{
  "balance_bias": false,
  "num_key_value_heads": 3,
  "positions": "rope",
  "rope_theta": 10000.0,
  "extras": ["capped logits"]
}
Below are experts of layer 6 (counted from 0) of a mixture-of-experts language model. Rows are named router (the router's row for the expert), up (a neuron's input weights, with its number) and show model dimensions 96-191. Each number is 200 + 40 x the weight over its row's rms, rounded and kept within 0 to 999.
After each expert's rows: a language model's description of what the expert responds to. This comes from a sample of Wikipedia text that the model never trained on.

# expert 34
router,191,256,187,148,165,184,202,300,312,151,191,224,195,172,200,125,141,190,210,189,206,184,205,173,215,207,154,203,231,220,210,200,276,202,159,292,153,241,210,122,188,207,187,182,252,178,194,188,262,261,251,175,155,182,212,172,162,217,195,221,198,226,221,282,114,224,215,218,266,207,150,137,172,202,228,179,208,246,190,206,167,202,174,188,300,182,200,183,179,222,241,134,248,234,164,221
up0,216,207,127,226,134,159,200,260,174,134,223,148,184,192,269,222,186,162,261,145,205,81,202,195,274,145,176,169,161,184,182,193,199,194,245,277,196,224,156,193,135,231,233,199,159,274,196,224,149,192,200,218,218,202,283,207,242,190,233,173,215,217,248,218,118,224,252,211,206,244,273,179,174,170,263,170,212,156,222,231,208,203,265,236,187,189,228,224,222,236,256,205,188,153,300,229
up1,127,130,229,217,181,218,163,234,223,166,181,237,204,240,180,258,285,209,203,219,177,122,176,170,222,222,192,235,162,191,279,189,169,130,256,175,205,215,146,174,208,238,247,139,152,224,203,228,241,244,210,262,253,201,157,229,148,202,162,196,225,223,167,143,265,129,187,184,233,215,176,223,216,262,259,171,222,211,231,148,157,215,198,240,157,166,267,164,213,221,189,234,245,173,256,164
up2,210,181,125,247,109,235,169,283,180,273,262,266,240,212,243,198,194,239,184,166,249,188,212,195,182,182,227,171,270,133,170,149,207,179,201,204,220,209,220,232,137,196,142,264,150,121,164,239,242,215,272,206,227,143,189,122,203,197,181,320,201,237,269,169,245,179,240,212,182,221,198,191,149,123,204,187,204,221,190,224,295,214,223,186,126,201,185,196,163,237,185,179,251,170,207,213
Line breaks and headings

# expert 16
router,184,180,273,191,224,145,220,203,193,248,198,216,205,161,152,239,199,222,87,193,209,209,254,207,231,216,213,182,267,199,241,219,193,175,240,166,157,191,168,169,204,224,268,240,270,216,170,194,169,250,177,207,229,127,167,129,149,215,181,196,196,232,196,260,191,225,244,125,189,288,204,174,282,209,178,195,93,217,165,215,151,282,239,204,148,231,172,181,195,198,196,233,180,204,150,204
up0,165,177,164,193,185,181,209,223,176,160,274,166,244,150,273,202,225,232,205,192,258,107,202,280,277,209,254,189,199,201,154,236,181,213,181,209,141,164,131,160,165,198,172,230,150,257,183,188,266,177,193,200,257,236,269,191,200,232,239,205,189,190,258,240,154,231,254,202,219,156,252,195,175,204,214,188,218,130,118,208,201,224,289,231,204,173,226,171,189,243,243,248,127,231,273,239
up1,168,128,256,165,197,246,189,224,241,208,174,199,187,197,217,268,221,238,190,247,88,212,145,201,214,289,197,206,134,137,273,186,173,177,218,207,185,210,160,236,188,266,211,202,198,281,148,245,227,165,207,258,162,219,152,191,170,242,168,189,190,160,158,205,273,140,180,136,182,199,129,234,197,181,266,175,185,211,233,152,216,226,223,223,216,165,242,167,194,247,200,225,223,141,210,127
up2,219,220,163,255,181,187,239,199,157,267,305,250,177,226,206,193,204,192,160,158,234,209,213,150,179,203,222,162,290,201,175,156,142,301,190,164,212,208,217,262,231,198,167,265,172,180,175,207,218,194,240,251,205,160,190,184,144,211,176,311,174,197,279,216,212,141,254,244,182,211,175,189,147,143,174,130,187,218,189,179,223,197,277,216,160,225,170,237,138,212,180,179,288,165,240,257
Infobox field markers

# expert 10
router,225,180,195,233,205,116,152,178,174,231,174,227,190,228,164,208,215,225,190,223,310,175,172,204,202,187,205,223,196,189,162,214,217,157,152,176,196,206,285,188,247,169,191,168,180,246,212,204,133,204,233,195,231,143,213,153,240,173,139,174,163,180,184,287,164,172,201,203,214,288,216,141,171,170,219,200,180,193,182,214,151,266,185,188,223,102,198,204,171,211,184,129,154,204,197,200
up0,290,156,153,185,186,163,175,239,195,156,240,166,266,216,233,262,177,188,274,244,213,157,176,170,274,241,166,238,210,165,234,214,190,186,142,212,207,167,137,148,145,245,236,172,136,207,172,233,200,235,165,225,275,237,224,189,206,124,206,185,233,194,243,255,159,173,195,237,233,201,255,131,197,216,218,188,246,150,239,197,179,224,210,233,163,140,181,202,190,246,260,176,164,195,311,240
up1,184,173,240,205,215,252,116,223,222,181,153,218,194,187,188,243,210,187,195,243,141,177,117,168,221,274,164,231,132,187,203,212,151,153,184,210,150,240,178,248,219,219,217,152,161,230,199,194,243,205,174,281,246,255,178,217,182,241,166,174,264,263,170,168,245,211,225,157,200,181,193,244,202,258,252,182,191,191,270,176,217,256,161,196,168,148,249,141,209,201,206,259,233,184,297,189
up2,198,223,177,231,142,188,208,226,157,239,258,272,180,232,209,112,187,213,164,135,246,217,226,191,198,189,183,152,252,195,211,205,185,301,176,219,203,194,219,256,241,212,181,243,194,163,186,233,219,177,237,203,252,143,188,193,147,223,214,309,208,201,283,179,201,197,238,203,185,215,153,173,179,180,191,96,164,180,164,158,227,203,275,221,137,218,186,221,133,175,233,176,247,192,231,251
Pronoun clauses, decimal digits

# expert 8
router,213,215,154,143,218,203,196,196,245,209,212,239,161,90,172,290,182,227,166,181,159,155,210,212,186,139,227,217,231,223,154,196,277,208,247,205,204,227,246,68,213,226,174,130,165,246,163,210,176,205,193,184,263,239,246,237,204,189,206,232,162,244,175,165,154,198,246,208,166,179,114,167,222,230,154,197,168,181,152,221,127,212,201,225,170,230,210,224,209,272,197,216,256,175,197,205
up0,186,199,153,183,165,193,188,235,207,182,256,139,226,235,269,183,122,196,233,206,181,140,208,237,284,151,217,219,169,213,178,214,199,197,161,276,184,216,169,175,149,215,218,247,138,174,148,179,177,170,209,209,234,155,251,219,237,209,230,179,246,192,221,254,142,165,230,256,198,199,191,160,151,165,222,180,220,98,227,211,179,191,277,247,197,191,178,136,187,259,262,225,199,196,241,205
up1,125,154,249,165,205,190,199,227,232,184,197,209,231,213,266,248,210,240,225,250,86,179,160,192,186,222,175,224,105,246,242,185,229,161,249,216,157,176,145,276,140,179,227,153,111,214,127,196,227,280,182,222,279,198,172,194,209,236,191,197,222,192,205,254,253,211,183,173,253,148,150,209,247,196,268,189,207,211,161,174,195,193,216,212,172,207,260,235,189,241,155,165,258,206,227,138
up2,192,179,179,197,176,186,195,189,114,226,273,264,168,240,220,183,189,192,137,172,225,241,249,140,195,197,213,131,263,208,185,139,164,274,210,203,230,244,221,272,229,226,162,279,185,160,165,182,205,156,278,206,213,197,181,183,159,211,203,309,245,199,220,205,226,214,279,187,192,266,216,181,166,186,215,121,191,207,222,150,197,170,242,177,133,217,225,222,153,239,158,173,252,196,224,294
Dashes and clause connectors

# expert 40
router,202,164,169,148,227,213,190,192,170,173,206,233,165,212,203,227,87,189,173,226,312,105,192,196,184,207,141,200,166,202,221,183,164,176,217,208,199,170,180,178,162,206,218,246,177,231,175,220,224,230,219,182,160,117,232,179,195,178,218,201,178,184,214,305,200,209,233,177,193,270,177,212,206,201,132,220,84,211,236,182,212,171,87,185,241,227,173,189,182,153,199,119,121,203,136,220
up0,206,179,149,187,154,192,186,242,173,169,279,155,219,205,230,165,150,149,256,190,193,171,214,242,329,231,203,179,237,199,173,249,193,162,195,232,156,137,176,185,149,121,255,183,122,201,197,199,171,170,225,224,206,206,231,149,222,229,275,178,254,160,253,266,168,181,201,241,209,152,227,169,104,170,231,212,219,133,248,208,210,166,235,262,209,240,165,184,215,262,251,195,153,208,266,246
up1,170,177,206,190,250,185,175,227,237,173,117,200,209,239,182,303,232,156,192,189,184,199,49,210,267,252,227,206,111,193,211,212,177,207,181,233,205,209,125,229,214,251,175,231,184,208,254,216,249,197,221,231,209,228,161,191,204,248,175,203,210,176,242,191,239,172,164,126,183,148,141,298,181,209,230,141,185,253,251,175,172,262,240,243,167,216,264,149,195,250,225,247,240,189,230,178
up2,158,162,186,212,207,229,188,221,157,208,267,256,174,225,221,156,187,180,187,140,229,200,231,183,212,198,150,152,265,201,191,191,182,306,196,265,258,205,222,258,270,196,147,245,168,156,199,226,247,223,247,190,248,191,185,147,154,195,171,304,199,174,249,222,212,173,223,188,150,266,174,195,164,166,174,171,215,195,185,147,221,197,249,204,169,241,243,254,205,212,218,165,239,204,270,276
Name endings, he

# expert 5
router,187,202,211,125,193,152,170,141,193,216,196,215,187,168,219,153,248,253,117,134,182,213,318,174,67,167,87,196,174,229,245,182,244,187,209,240,192,131,282,216,125,209,216,217,263,219,180,202,199,204,217,218,281,151,205,243,175,229,177,187,198,200,193,238,176,184,185,206,243,160,182,195,278,220,224,196,249,160,206,233,270,165,134,165,219,197,245,202,212,184,229,152,173,127,141,188
up0,191,214,111,213,174,198,182,233,214,173,246,199,221,219,239,174,173,201,261,197,219,144,226,263,272,179,243,150,182,218,264,210,189,153,169,206,168,190,155,172,129,176,198,158,171,215,181,233,184,118,182,237,206,238,225,201,205,151,270,157,237,171,241,220,162,256,159,161,255,167,205,190,145,189,247,171,207,130,158,211,151,114,200,207,214,154,153,153,166,273,229,209,202,156,271,213
up1,159,198,252,192,230,210,205,273,223,159,177,249,232,197,231,223,203,191,198,200,145,148,68,149,245,206,205,168,162,208,270,200,161,198,139,231,164,197,108,198,245,247,151,177,131,229,214,209,177,226,224,257,239,245,154,179,204,151,174,192,208,266,172,145,250,225,137,166,190,119,171,239,242,250,265,178,237,198,172,136,154,216,223,217,210,185,247,190,238,227,192,233,205,159,194,112
up2,165,194,154,248,173,243,127,234,210,220,305,267,201,241,229,160,212,206,176,126,212,201,252,198,218,216,184,157,258,183,179,150,188,294,228,210,259,217,202,208,203,204,167,246,220,163,193,207,236,149,205,220,253,167,213,196,145,185,230,289,204,164,284,210,251,203,264,217,140,219,184,167,162,171,199,148,218,217,182,198,255,197,259,188,168,245,167,237,151,228,162,208,228,198,264,278
Table cell separators

# expert 2
router,216,178,171,195,173,203,169,283,197,260,191,171,185,208,201,283,136,145,221,182,203,124,266,208,167,216,90,177,201,209,149,199,256,210,167,198,236,179,271,168,179,220,242,203,186,249,164,174,139,223,200,195,280,132,194,237,216,183,181,201,191,188,165,196,201,185,238,221,257,259,120,174,149,231,189,242,207,212,208,204,177,134,196,219,161,217,174,239,211,212,199,208,100,247,220,200
up0,220,214,137,243,120,224,159,242,145,160,258,162,209,213,229,250,152,134,291,159,220,155,190,207,272,179,155,199,192,184,194,243,184,163,220,246,228,227,185,183,165,190,233,208,155,246,181,229,204,153,226,220,247,212,198,175,239,179,225,184,256,206,188,253,174,175,213,238,223,208,209,198,168,139,260,179,214,182,174,162,252,207,265,211,150,164,161,141,188,211,279,164,221,225,255,234
up1,153,170,206,173,228,153,154,231,217,230,183,300,234,262,194,220,223,219,169,189,151,173,152,188,253,257,198,257,166,185,246,168,159,173,175,165,181,184,96,225,213,217,226,132,160,252,217,227,160,250,184,202,245,221,99,186,169,185,173,154,208,237,201,185,202,147,239,159,136,161,201,219,226,273,214,191,202,289,192,168,181,240,167,191,175,204,343,144,220,224,188,180,214,175,245,209
up2,171,166,165,203,171,209,182,246,176,241,275,219,147,247,215,191,228,197,197,153,167,207,199,194,203,201,174,172,274,210,190,174,220,291,192,213,258,193,226,216,236,220,151,278,178,167,199,247,250,217,210,208,247,180,199,131,174,195,197,288,197,225,277,209,204,124,232,227,141,253,148,196,189,160,204,220,179,194,180,188,268,238,251,220,156,240,211,231,169,266,207,179,235,175,278,251
Foreign place-name pieces

# expert 11
router,216,188,178,157,213,199,192,165,283,264,199,225,208,200,169,172,136,232,233,182,214,178,232,187,240,175,99,217,158,195,146,212,242,175,326,180,200,200,192,198,189,235,244,261,185,249,171,182,192,244,172,216,149,232,164,290,192,216,217,221,167,197,210,163,192,223,211,205,224,274,235,202,170,191,211,219,125,205,209,187,164,282,71,148,135,221,191,204,197,242,219,202,132,187,117,213
up0,244,217,189,225,128,218,165,198,162,232,280,143,250,232,211,208,164,181,273,184,217,151,130,261,290,204,205,177,242,205,164,118,154,259,162,263,243,140,168,154,225,170,211,189,171,238,198,201,191,230,169,199,218,267,225,228,215,247,227,191,207,163,222,215,194,167,198,196,250,200,201,191,142,181,247,197,220,132,163,221,217,195,233,258,177,196,182,285,192,249,271,210,104,242,235,138
up1,165,181,222,167,224,241,189,280,242,138,201,222,182,176,200,262,187,180,206,252,131,173,78,173,232,237,219,211,116,196,273,220,180,190,192,238,164,190,138,232,258,271,215,191,172,179,190,217,256,224,223,237,214,227,167,206,201,263,150,186,203,217,172,177,313,165,189,205,205,142,176,246,212,197,253,164,205,174,212,165,201,253,182,231,158,243,285,131,154,210,197,181,192,172,255,160
up2,171,229,182,221,155,224,156,247,161,248,270,230,191,222,187,181,207,206,184,155,252,167,254,202,208,166,183,141,259,231,142,201,172,276,191,204,242,196,202,217,275,202,150,246,191,146,166,234,238,201,257,210,215,160,199,177,168,198,179,292,173,200,316,189,194,195,257,182,159,235,190,169,164,159,166,177,176,237,161,205,228,216,241,241,138,245,212,241,145,282,209,175,236,187,220,258
Perfect auxiliary and name fragments